config.toml
normalize_top_k = false
balance_loss = 0.00757
norm = "rmsnorm"
optimizer = "adamw"
Below are experts of layer 4 (counted from 0) of a mixture-of-experts language model. Rows are named router (the router's row for the expert) and show model dimensions 0-191. Each number is 128 + 32 x the weight over its row's rms, rounded and kept within 0 to 255. Numbers have three digits each.
After each expert's rows: "gets" lists some tokens that make up at least twice as much of what it gets as of all text. This comes from a sample of Wikipedia text that the model never trained on. Tokens count by the router's weight.

# expert 86
router:141148148161040099166132156132093081172156168145167040132102133065096159151151132159127060128142099164135129133083111211123141128141119102155090151132092134150061141175045092133089149172158059111097075116163144094104118147109196088117137139126149133122190149147109175164133105116140115128155106138111160116072094108093094133135174126117121079106133129166146100158145092112128135124125094107102135123142114101057203134123102098091147184111107104095081128072125181126100131144092109077144115133159175070136153145140120163102112105108054102140132099125125172060146134165175125142
gets: ".", " to", " be", " have", "ate", " can"

# expert 21
router:121141138117095117168148169114063151152154172159183156142183073066105125169132170144138132093162108177139163151114113122162163131149171110164147110116110148199093121141114137147109155150119161091079159117088179138096091078157142091093126156199135155144090107097110165117150130084197111158091118101101095113109156097075111133136180135191135154182168109144112120130135120175124133173109118063147153098086151140083137040151072133120088120124101131057095102103148121114094180127102083131137172159101193102183160167143166181125126104156077084109130151184144130060139117102142134124
gets: "ar", "1", "en", "2", "g", "al"

# expert 13
router:172128128114047100148098153098010165097114126066134112169160176090117169098172179125164120110159090124122126135066121143147132108157162112130083180159106142150159191150146178150069136152130136146123076145096171117122158082137136117145142131156199138082130136151171180134176128136154138175107198138133103131107121077082149212157119114133132157177138096130124114086114121221139127216099171074105131118135170109126187114109088157133088127097134139153148149123122148058151125119139141085122080130136105118121124116165117125176085161117150091126142129147115135081176104153106152113
gets: "1", "2", "ed", " County", "ated", " York"

# expert 91
router:126125135106111144122172170136065175108126132131087114143162124069111139060187152123170124135110086170129098137064102151166157103129123140076079151129144113093088114203086089199117142206106123115118092161114099115139143144109132101111163150153113127140141094110166110104124109151101156125126128112118175120092128086053131156110143157149108059133153109110147168148108118180131089149161151091038122116085086098101109139080078091086108130138113062194140123052154125134077218190148106082118136179128117063163149112148145195092130113147111127098147141130159124104129167147084124128
gets: ".", ").", "\".", ".\"", "°", " ."

# expert 46
router:142129158074097119111160169151092182101139104145091064129129202102105137107127164144178113129137080142115089099092100169170136128110134168145096178155146138149133142155107097124142200109082126161119132158123172159115086132103143106168113135154136205106148097168110091093142117196123120150114114097120174108156112095134121121212102115117168125128140132076161156111145143186113119219111205083075107170122158144097154128132103093061119074072114095111146135068111139101115160167140183078174092171159126121140175135132186213122106114117116089101153149122128118110166169112114144183
gets: " (", "–", " \"", "/", "-", "("

# expert 45
router:190123140156073159111167134135115126094134185142159109143184176103122144131143168121154093125165111115135140162082113131151122105126159113139084140157127125125120220146064107165069168170162121123086112150147113154163053110066146113152113130173126181113164171166099122114162126163108188126137176193133167164150088070096186149142133112183146118147157150131150125087161071200154090162114113068100111147104111131116147166100086126149086131053143107158145109114174135147083153143136152080099138158093180134123125157118128181128076146189135095149116153142166156045124108157144102176
gets: "\n", ".", " \"", ").", "\".", ".\""

# expert 80
router:138148153136067099132174151144097161109194194153147120159135150080144208096156157153157107160118101097156102127052124175092137088217122137162145130161113127137135130158073071128128173152087162114074088130123154134117113150087151089133113169170190118131146162191143152135139138117136196136151117148130146153170172104093152090164097147137063136148112110059196089102156091136129155161157136127076115106111102081136182136080087154093138118123157106123096142107198141140105180138148115076136113124124123111179158173139168164169100140168136132121180143087097134059140173089118138103
gets: "1", "c", "m", " h", " t", " so"

# expert 94
router:167134110141141128156119166097109106069148123216118151141189136099121149100138132139145105054154143074080122162139099138143151146103222160117101135143135123157120130116095115118105197141141134098153118129107133149110123101133149139122145212154147147080161130156133069157164091144104148189068151168157165151136158048104173107163196171167133144115131120112163119105134095132106085138124088102150187115154122132121154118096101143180077130155116102155106161111168163128068165156161126043099170168172156119200153163178147154152067116180134125110157146186167127111143153088096111158
gets: " the", " The", "The", "=", " this", " a"

# expert 43
router:159118159130054087145109146050094109122104133099129102140125115062156210109177222070148114119068117110111113111114127171160145147170101214204146129123148160139069154115146174124145164186102142166105125170171156150111151135123154111137113129124165106134168183107158084185096088120131143140093163093142119168121184087112164112144155075099157129123155109106131109113104132099134132151157136126092185158132139101103109044112059081187112143052120138112134115090172137054111168168167120127144149118123110130126141135144165117150116145167116093122101144109126126096151126107091084178
gets: "h", " H", " m", " h", "v", "b"

# expert 88
router:162163179160108132133150154094043086127115143169109120163164124100090172096118187124148098083132099089129092124092123142152157103153136167137069156163104147100124182135103129168062118178140127085123095127185161159157085141116170126147158159126127127085165129133120072116133133174159149118057146149161112121127177072106136115110147158147095130133135143085175135126139102174107134169095112109131119172113124106089155125059090099117103078081119076103148080123211163168072180186119123099130108196117147070177135114111120140065140098132085119140102174172146123043174131129146101166
gets: "\n", ".", ").", "\".", ".\"", "$"

# expert 25
router:169108112158152128166123128104115099085160150158129145140206158109070147103150160103164130127127136090122124103101133141154146125090160163104089153100135131160131182174093112131123223141129135125122118134160129162124161097114122149150139145144177143075164129177120123119183065140160095183110171153128179112151151000092225149176144159133087144154129108147162127108150107139108072178110093092144198145089113114166141168074079112188122158140114135113129146086167128120069151181171111057119100179139151098144156159140071135143114158169102105108158132142133152167164111104123102138
gets: " the", " The", " his", "The", "s", " its"

# expert 64
router:131103110110089117121137195161105126116101136136101144105163095125100114104119141132190146091147086114121183116128111175156137137070154182139074168121113110166117138135071171138097118133101091135122134147118169117142128132139139067118179108131185154146099181137108078135157111096135144127150118091077204126117128077056184100172107132146149109135176110160128120142153082147095138108162127100111151172143091114176160136096104126204131178047131115114183101128065176100131158171131118069147155186095182125093141099202165133137140164138074151078130183132107101067129189114108185176
gets: "–", ".", "om", "ut", "-", "et"

# expert 81
router:181107110137105084128149191124036170172174134142127138191125189034145166139114158150174104116153065115146143137045139162146155079145135168173105150129106173137127170099145180141078081134085164143111081145128135093102155161125154084073121162158170137114121141146135119123154112078185124117090186134143126099135139083092098136182170127163136077160164160125150140168094113167143133227090119099144147089116150111113108147105103153122101082119115148107139127109184159080075131128115172134131160097112144146136167114155121128142136135149089081141109117153135149048194120173132139151
gets: "1", ",", " New", " South", " States", " North"

# expert 27
router:206121137192157085122124170134068095072082131160110093128153171065105140116145160109160112137142083129118057119094123190045138117138167105120115115139116164134095138164052099157076154157122109135101141158135167063137113111115157134142099166114204195123121142215137104119105141132101131111119147153142159121127123081089142122122144039116102136108153095104100112142114106163147112176132169108138166171105117082116119167136141152174093080092084103112152144110180168144105168163152130137138136113090119105111141143139154232113136141108098141099164185150125136058165130076113089138
gets: ",", " that", "),", " and", " which", " where"

# expert 23
router:142149143087129154139135136067098170135176124133089163108164130120159120114163170088180123093110110117164170149080050119112140101156107139111077103171122126109088179157099108148103162152153170104102149159129106218093124142121183096119090140203119112134205123148127119138136118147155179121114140138168134094083101102099182128199131065126159123119070135119144137099155122137117119176116099119146160142109146102117183146095085158152066095058192129133129144155101149100059211142172130094105084117098121106163138106141186157136162132146114116134079167203134071151155133097176156113
gets: " and", " or", " but", "/", " /", " &"

# expert 47
router:162112166123122064117123178180121143162175140142177109155140131134122126080124146134200108120129132170182161123106142172137100105099144137160138141129105151179090185092107178156093164143165105095102104127146132125154056144107205097109129159136179048080165053154072099141117155109156121165069134147151129077129109101122149163181174076158168112177145087129107132111143100184138117153108102104129114153110153104115173107109132121103139113052093109092158154123127172095119142157167170081168097169067135119179188145155168217110108098140086103125122146176137126124130146092096092144
gets: " in", " of", " on", " to", " for", " at"

# expert 48
router:134146125113086129148113189137070160190094189158130146154116114112117126095101185082189131138053048188129165076090062174163162113126167136131094151146079070117142139141039140145108154156101137107135125144125152122116102152098161084172135138129135123156136122164127129177135134126086200163132143133117131096138132074123163193135166092153188059117182121097100092101123127130133117184099090090164197182123169112124152130128125112149093136117125089134133135074108180104131120132170159101079111164099135117105173191157117159195147134126135137108162148139097112060103108103099116143
gets: "2", "3", " is", "1", "4", "0"

# expert 60
router:183131152167114083116149151121079125097106195142169090127156141114105122118148127155195127081197165159138155196115120170095168121102126197166137155122100123148085186134103172126124174166104093124065078118197138131121112077121157091117102114166123099086127099114126127097091114113160116126061119126135153133167086070059165135159147098122111124194157121101174106103112097197123103128128067113159155157115169090072133103134112146129139100088154081067187129083172157109142136116160103086126174145107146108176163089126154135141147145191109073102147127155092129136149116135163071182
gets: " in", " on", " at", " to", "|", " his"

# expert 57
router:189105158164123111179126201173134121137103169144132086074089178101088124058121173097186115109143177069132140114094166141134143115143100166156118150141060190162145181116101119187101132159116141101141081108122131153112066119098147099154147177109150059103127060122144068123107164158135140114087142157122105087121166109120148106144114109132134096183132159144157108145135085181127107134102138089081189146101134119115154098098097113136112172103090113111146122087165178139089099193183118059141105141125147091150190141188201194152101149179085127107128137176128109131136117141142118138
gets: " of", " in", " for", " by", " from", " with"

# expert 61
router:166132156129095094194158183055097116117122179173142142146107171117143150139135175159168071115138128130171132105111176175117117166141150185201159103184115116114140193140085141147129169150112093094102155135135180152087102140087149104160134173130195137074165136098130109115154122119100079111155157174118184076116119070096132109143143107156077120148201157122115160132154169172126125142112124123099124153140099143101124111151098095114088115088111117085139071165153126096071130181192147089133085141064158136146146166206097122108174136157088115097086144136171124068173125134115136180
gets: "0", "%", " (", ")", " |", " m"

# expert 75
router:161153133162107115137083166122047161145114145158121092164196116100095147069161140119140179116141127130139152106102146164177108134183114186149120143127081149143104218193165125144114113182093127118156125095161180117120126088096174135113148167158123120106193119147161159127137116134127120125079140218139162138160146086100125123096155139165132072120147145106156154143143108163099115178097130102112137134125083058092125144122109067100120113106114096085089086064159144125042192201150100060108154156108161065125146169141146163082106125130080087150122149124130109092171121131101126084
gets: ".", ":", ").", " of", "-", "\"."

# expert 29
router:155188145144129108123107161119073138115118138130107127153113129079083153102186154070198092153131120120116092100124100092170169109125123105110082100102082109114127153178116140174118112136116172114145151103156149174106153127101171108160097131177161089091142088193105066114175148160186107113120140101158153096109127097077121133166135062161131154191105082142124114125115157149085116104124080103148137169106095064127178130125106166147106136058195138126157135142173128082142170149139090079107074120077128101144140102184158201122155153209102072117165110199123087102173116102118152147
gets: " and", "i", ",", "|", ";", " by"

# expert 15
router:193151083167014058224148122088060155150110134159171139105128103093133132080133167109148147099146070135130129176137120146193071137148152173194149161131099159159125167157120149133150142145099108125120085131136135144115116108052173117147144143119152142110106187145154145123149148137131144184111145109118110139129098112094159130118109120154161077147117162148080135112130103203190122129107116082141149167108108085092203079095077102145090113088146115112156157147145177120097152136141125102140134139115138132117162169127125114112072186191137109127162159208131130093174142128124079086
gets: " T", " F", " C", " D", " B", " S"

# expert 26
router:185126110145090096163150202101079147125158200167147108094113167092159173067170202157131139137151157119140113058071130127156135162133121161106155126167048138106100160084135128206100124176129134088155114152127130145096129118113153148183105172157167124110167170139176093136122168112116086148120145154130137091141126038145166129124118088130114106137182131121110085146149135134072143152079129064162144101187111128134136147064094141117137087093101092103123092148119141062085123130151154089143146151118163117136137161179115168094132088137090101112149126114068073056177128083097134132
gets: "0", "4", "6", "5", "8", "3"

# expert 2
router:167123131143125159138154167150099176109122129128134086152210125133092180130132123079154121097169119140153160173099127133131151118139185128167066128165111118175127188134043169131086167163151090159082141103152141144082070174082144122100134117198191155075131172162107062124154095118143167103108165193118154146150125101100198144166118109171131062152155131084158160100132115195119122103126091085131119095109118127105155138168099157145153102053141078144125111111106144107082140153177128094118100178145181148174149147149134201130114115177127086101153129141117136080162123152121090174
gets: "\n", "|", "-", "In", "===", " In"

# expert 95
router:138136185089135112100157214183068115130119166180142121146167123074107099083107170113144111129110125144174152142010110179124129088113135114081074109137086118138080129124064154110038145116167128051130082157149114141155067163146133150102107147114188104106128134170103139160129119116159143133120204143148167130116106077096172155188130081139150108128156107134153140157071090143094136173142116111136125127133107142148140101085084138190148137115110125085129112145132154160095145123188161098142103130150132108132100136187155202115115120102178105142145185098108082103176130095119165107
gets: " and", ",", " as", " in", " with", " for"

# expert 35
router:146104150159008126143123152124094197167152174158151101158175154039062153097113181139164104105119063129139101142102158159118084069136203130137090193147064134091110153109092075208102133155065128114100121123148158150138137130146175099105135093143173123067150136139104108113176160083132133121111148140159103119127119095127137162170161113148163124158143112155116189153104127178127082210090100077125148121069103100149118153105102156115109143126136121129113100109130153132117160163138159122128100160147085108098183165141152124117125135147138072148103108108078125048119149134150121142
gets: "1", "2", " ", "3", " North", " New"

# expert 8
router:161071151136082118144172180129111151081178155102133124161137144030121116154098124107141117087153069099109136113113156140126129095167139162186102117185161161097088167174111177180129140166163069141110111109155164176132124123138171156063100169104144164033163126152088124135116147155114164118083154176139136114159099047101155123154129142154107103116170084121117125115117117147118165124131118089100109116094122064133094160106103129149091124148178118108145163094141169080102162167147196115159107142138073120131159137178165135107162122136127086112151125156141082075144059121201060150
gets: "1", "2", "0", "8", "9", "7"

# expert 62
router:170102095143037116117158143094043184155133140120187112168130148074114132067135199137174123141128124122196119167101092118149122063106180143127110164149145213154098151122130116158122193135077107160066118159097158142124160110131144086169166179160121136097179158163145156121155073120146116127116117140154116094112098087087129143129120105120118070183138138157103165176112132136168101171096135111053153159112160068101146114087038123123131117080163126134089134110158148143093161129155158127102141108106135126145165156166156165101088122138119061099169128159123147079149097140127127173
gets: " ", "1", " B", " S", "2", " U"